config.yaml
experts_per_token: 2
d_shared_expert: 704
moe_layers: [1, 2, 3, 4, 5, 6, 7, 8, 9, 10, 11, 12]
router_score: "softmax"
balance_loss: 0.000187
balance_bias: true
init_std_router: 0.00662
vocab_size: 14468
optimizer: "adamw"
beta1: 0.9
batch_tokens: [65536, 131072, 262144]
steps: 7177
dataset: "wikipedia_en"
Below are experts of layer 2 (counted from 0) of a mixture-of-experts language model. Rows are named router (the router's row for the expert) and show model dimensions 0-127. Each number is 200 + 40 x the weight over its row's rms, rounded and kept within 0 to 999.
After each expert's rows: a language model's description of what the expert responds to; "comes after" lists some tokens at least twice as common just before its tokens as in all text. This comes from a sample of Wikipedia text that the model never trained on. Tokens count by the router's weight.

# expert 7
router,236,147,122,252,209,198,189,248,122,200,215,219,224,190,180,268,223,236,253,202,253,198,249,213,262,242,189,220,212,178,211,231,216,230,211,218,162,288,211,171,185,161,247,291,217,247,207,193,160,207,218,204,205,199,184,121,222,172,218,168,205,208,207,227,197,232,194,217,256,165,252,183,222,162,173,169,131,163,276,164,205,160,134,204,206,245,210,172,237,238,234,219,143,182,276,248,198,254,246,244,204,220,205,194,177,223,129,235,179,188,158,166,104,255,232,251,211,260,221,228,213,280,314,171,240,164,167,207
Line breaks after sentences. Line breaks and sentence-final periods, often with quotes or brackets, ending prose sentences, list items or table rows.
comes after: "|", ".", ")", "==", "===", "="

# expert 12
router,237,159,232,124,245,180,183,260,209,170,189,246,202,282,224,200,157,217,157,116,242,175,251,316,184,220,179,211,184,257,175,195,251,160,258,204,182,158,224,244,155,163,239,194,250,146,217,202,263,224,259,240,184,260,148,150,175,160,161,211,207,227,182,113,261,225,220,168,195,149,171,190,186,155,194,220,226,194,211,159,141,261,286,214,177,176,230,124,199,234,256,187,274,185,162,127,306,168,173,227,204,165,237,142,172,273,196,184,113,155,235,229,138,197,145,130,167,114,229,178,181,161,186,289,152,194,180,221
Headers and openers. Table column headers and section words like Record, Pld, Ref, key, plus sentence openers such as In, On, According, several.
comes after: ". ", "(", "| ", "==", "\n\n", "a "

# expert 11
router,223,247,191,262,173,182,252,166,174,154,175,206,184,237,207,245,161,258,183,211,191,212,205,236,190,237,194,236,94,220,188,213,123,146,238,175,214,174,149,199,206,130,244,196,200,146,230,206,224,179,153,204,190,184,138,187,263,129,207,126,183,194,239,244,135,169,181,166,236,242,147,171,221,164,258,238,215,285,240,162,255,210,184,190,158,220,215,197,250,112,167,206,157,242,177,175,176,212,171,222,162,195,286,195,232,241,203,222,209,247,244,237,225,204,214,258,154,171,170,261,140,239,168,191,224,75,198,169
Digits in numbers. Single digits and short numbers inside dates, scores, money amounts and statistics tables, such as April 28, $22,181, 4:30.
comes after: "| ", ".", "201", "; ", ",", "200"

# expert 1
router,172,217,172,244,251,221,263,244,183,257,219,176,198,201,151,207,219,266,176,198,202,258,155,193,197,142,172,179,218,189,204,168,188,225,246,208,208,169,219,167,280,257,182,173,225,153,148,191,155,124,238,152,196,174,245,190,197,219,174,157,233,211,160,256,311,177,212,213,144,237,261,227,191,189,157,244,244,253,211,199,180,211,225,215,246,203,222,168,192,133,211,229,161,130,166,204,260,224,195,208,133,209,238,223,164,150,247,216,176,160,241,208,175,217,209,233,178,197,192,171,149,162,187,264,163,250,184,197
Line-start list and table markers. Line-opening markers in infoboxes, lists and tables, such as list dashes, table pipes, separator rows and heading equals signs.
comes after: "\n", "\n\n", "- ", "\n  ", "by", "Born"

# expert 24
router,240,194,231,128,138,161,172,249,208,191,182,178,230,176,170,244,142,217,138,189,166,201,149,199,218,244,193,254,214,226,229,223,119,188,224,182,212,147,190,232,252,133,205,136,146,156,171,194,180,138,203,180,287,189,120,200,258,218,294,195,163,187,188,267,149,243,197,115,227,232,156,173,181,174,210,156,167,145,178,238,232,186,151,251,163,236,162,236,261,203,193,175,205,255,227,207,201,257,234,198,252,215,284,214,240,214,214,241,214,205,266,168,221,238,190,103,204,230,152,197,162,253,124,123,231,166,253,169
Final number digits. Last digits of numbers and closing parentheses, mostly in tables and scores, like 201-2, 10.0, 241, 000.
comes after: "| ", ".", "201", "–", "200", "202"

# expert 10
router,229,154,180,260,221,221,220,161,289,226,205,220,295,180,160,226,198,232,229,199,163,250,236,194,180,214,177,193,208,213,200,297,211,144,177,227,129,183,172,218,220,109,202,209,107,184,151,175,247,165,188,214,204,229,162,135,225,247,197,248,219,220,202,283,207,221,195,173,143,198,208,211,207,210,192,255,215,270,188,165,185,228,206,172,163,201,123,242,276,131,128,178,224,198,172,229,185,189,201,200,173,182,254,160,223,192,249,259,192,245,224,165,270,228,219,196,195,150,183,183,190,210,277,109,218,247,233,268
Infinitive "to", single letters. Mostly "to" in infinitives and phrases like "Added to NRHP", plus lone capital letters such as N, S, W in coordinates.
comes after: "| ", "°", "S", "″", "No", "M"

# expert 4
router,282,177,217,156,196,179,222,248,232,183,151,240,234,151,224,188,240,218,228,252,243,225,212,198,204,182,187,154,223,181,180,158,203,243,251,192,184,241,199,195,178,186,176,221,189,155,235,170,202,310,189,180,174,175,243,222,141,179,152,213,153,278,196,168,136,226,226,197,181,125,266,182,188,136,269,192,260,189,181,124,194,196,200,297,147,242,211,120,168,204,190,160,158,218,169,208,268,270,225,230,105,195,185,242,234,197,202,215,153,210,218,262,269,196,189,233,290,149,174,208,253,208,159,195,204,170,158,153
Nouns after determiners. Nouns and adjectives right after "the" or "a" that head an "of" phrase, such as name, north, Order, first, main.
comes after: "the ", "The ", "a ", "s ", "his ", "its "

# expert 16
router,222,226,236,273,203,250,124,218,154,248,153,217,156,125,213,232,175,201,164,201,244,267,274,155,258,268,242,223,208,147,240,233,225,232,204,198,246,289,229,126,161,185,190,176,182,237,179,246,248,251,225,102,263,185,214,209,170,167,230,157,212,137,147,163,210,204,202,199,249,190,189,219,258,189,190,93,183,172,202,201,161,197,183,193,111,145,136,195,240,152,181,216,103,279,207,216,271,180,236,163,154,300,235,188,181,134,167,178,185,190,160,247,167,216,186,230,215,147,173,185,178,193,204,223,156,187,178,203
Table cell pipes. Pipe separators between table cells, especially around empty or numeric cells, plus semicolons and "UTC" in time-zone fields.
comes after: " ", "\n", "0 ", ") ", "1 ", "2 "

# expert 23
router,215,250,162,223,162,179,175,202,175,184,196,190,178,289,216,175,232,224,220,165,192,216,235,118,198,240,148,218,167,201,224,229,211,198,242,157,262,168,182,207,187,233,143,205,186,236,121,203,216,238,192,212,218,189,145,230,208,137,216,256,206,208,222,251,156,250,237,234,170,187,216,190,183,261,200,169,168,221,166,215,188,199,157,234,243,159,235,173,241,306,258,178,156,218,209,248,161,259,176,226,219,231,131,226,246,198,179,215,188,241,145,209,138,267,200,223,136,176,259,194,231,136,187,232,206,213,222,165
Institution and domain nouns. Nouns naming institutions, places and fields, such as University, church, police, school, District, team, film, government.
comes after: "the ", "a ", "of ", "and ", "s ", "The "

# expert 26
router,193,236,156,178,184,185,220,186,201,209,226,231,154,235,184,163,210,206,153,224,236,160,243,239,139,198,293,140,194,287,133,201,204,120,175,322,181,195,220,199,207,200,226,282,101,228,170,286,194,197,213,216,249,240,187,119,174,232,129,223,174,197,154,319,216,197,146,141,273,234,207,158,197,180,187,219,164,167,197,250,241,201,256,184,214,211,188,212,220,208,148,172,240,272,213,200,171,168,171,210,189,256,162,168,208,202,247,161,224,191,159,180,176,189,175,202,229,157,203,250,231,246,180,153,245,183,307,220
Nationalities and countries. Nationality adjectives and country names, often in sports result tables, such as American, British, Chilean, Romania, plus word endings like -ian, -olic.
comes after: "| ", ", ", "United ", "-", "), ", "a "

# expert 29
router,189,178,205,199,226,203,226,218,236,250,298,191,221,213,228,212,235,216,148,237,186,153,140,196,175,156,255,202,198,183,160,224,225,178,195,261,126,214,210,230,226,234,257,87,114,191,204,136,213,200,167,210,120,188,215,227,264,202,134,167,230,214,174,260,243,150,229,236,222,124,164,215,181,191,230,282,195,180,141,165,216,202,211,165,224,261,238,205,139,100,172,187,200,141,167,201,230,173,237,277,213,164,155,179,125,264,162,180,235,152,201,225,203,188,274,257,218,160,228,189,205,185,137,171,216,176,162,199
Wiki layout markup. Headings, table rule rows and infobox labels such as ==, |---|---|, Born, Location, Personal details, Succeeded by.
comes after: "- ", "| ", "|", "also", " ", "• "

# expert 27
router,146,192,149,203,208,158,234,183,233,246,236,202,212,148,241,190,274,164,151,207,116,246,168,131,128,202,139,176,241,220,286,237,217,206,159,161,173,190,221,111,175,193,181,178,161,207,185,223,142,180,203,241,181,218,183,227,219,195,186,214,191,149,157,155,154,213,231,124,303,231,197,208,168,152,225,181,217,236,176,199,161,182,190,226,180,213,183,267,189,140,153,167,283,165,272,199,211,146,295,265,198,136,241,136,209,222,177,205,210,214,289,273,207,210,167,192,212,175,162,242,202,229,162,176,264,153,236,171
Year prefixes, dashes. First three digits of years and dashes in date ranges, like 200 in 2001, 199 in 1997, 2011–2013, plus periods.
comes after: "(", "| ", "–", "1", "in ", "2"

# expert 3
router,178,201,182,174,177,149,261,219,217,140,244,147,246,209,216,220,211,204,213,161,238,250,184,129,236,169,180,213,207,199,175,176,229,262,213,177,182,242,253,237,181,241,208,220,286,152,207,155,147,169,186,195,183,250,196,234,256,166,226,219,190,168,229,100,246,245,208,165,167,241,252,223,191,156,220,247,259,190,130,170,127,215,167,263,258,175,181,205,139,203,248,202,211,228,161,187,251,167,158,202,312,163,146,143,239,190,157,111,167,178,230,205,118,208,132,244,257,253,225,125,140,181,258,235,178,217,159,203
Word-initial prefixes. Opening word pieces of longer words after a/the/of, like cap(ability), un(lawful), dis, Sc(enes), elec(trostatic), Dr.
comes after: "and ", "a ", "of ", "to ", "an ", "for "

# expert 30
router,221,180,191,233,294,308,194,220,237,136,163,187,287,185,224,233,244,208,122,191,233,246,122,168,214,267,291,180,192,202,244,203,209,230,197,248,221,212,131,173,254,215,167,223,154,220,216,198,195,233,218,188,271,238,166,223,234,166,304,210,232,235,228,131,184,239,184,214,110,180,220,265,219,170,187,211,116,192,226,170,191,149,187,176,243,217,210,220,208,187,235,200,164,200,146,216,194,204,216,184,222,220,131,214,151,138,282,190,185,235,210,192,229,230,186,171,176,254,254,290,123,206,262,249,192,210,199,247
Main verbs after subjects. Finite verbs and auxiliaries right after the subject noun or pronoun, like was, is, were, had, became, gets.
comes after: "to ", ", ", "he ", "He ", "and ", "It "

# expert 21
router,185,131,149,108,175,191,223,247,260,107,168,171,271,214,209,203,164,204,184,173,217,243,196,236,174,288,193,210,178,235,235,185,252,190,206,174,207,267,151,200,181,144,146,297,266,254,287,191,223,224,211,199,189,265,181,212,206,184,256,248,231,238,186,183,120,266,256,155,287,188,179,158,258,214,202,216,180,132,190,107,150,139,220,160,225,251,182,204,189,112,231,123,206,264,213,190,243,188,200,256,254,184,203,161,165,149,211,156,104,275,213,247,94,190,179,202,200,158,226,169,200,207,231,133,139,182,200,239
Determiners and pronouns. Articles and possessive or subject pronouns starting a noun phrase or clause: the, a, his, their, This, He, She.
comes after: "of ", ". ", "'", "in ", ", ", "for "

# expert 0
router,218,154,156,190,197,181,170,238,130,131,232,168,224,206,197,213,153,236,199,204,279,180,209,184,153,279,176,252,183,147,207,173,186,158,141,188,237,222,175,217,200,198,147,175,125,286,210,193,216,168,228,191,263,227,165,217,225,211,166,159,129,232,184,124,256,209,183,148,263,225,218,209,215,186,101,153,251,186,236,137,222,170,252,163,205,253,250,191,245,237,220,214,211,185,192,198,234,175,190,165,212,228,168,275,148,182,258,150,204,123,238,266,150,200,140,215,108,264,199,215,155,185,252,192,156,132,191,258
Post-verb prepositions. Prepositions and participles right after was/is/were, mostly agent by, from, after, between, as in defeated by, composed by, scheduled to.
comes after: "was ", "is ", "were ", "are ", "be ", "been "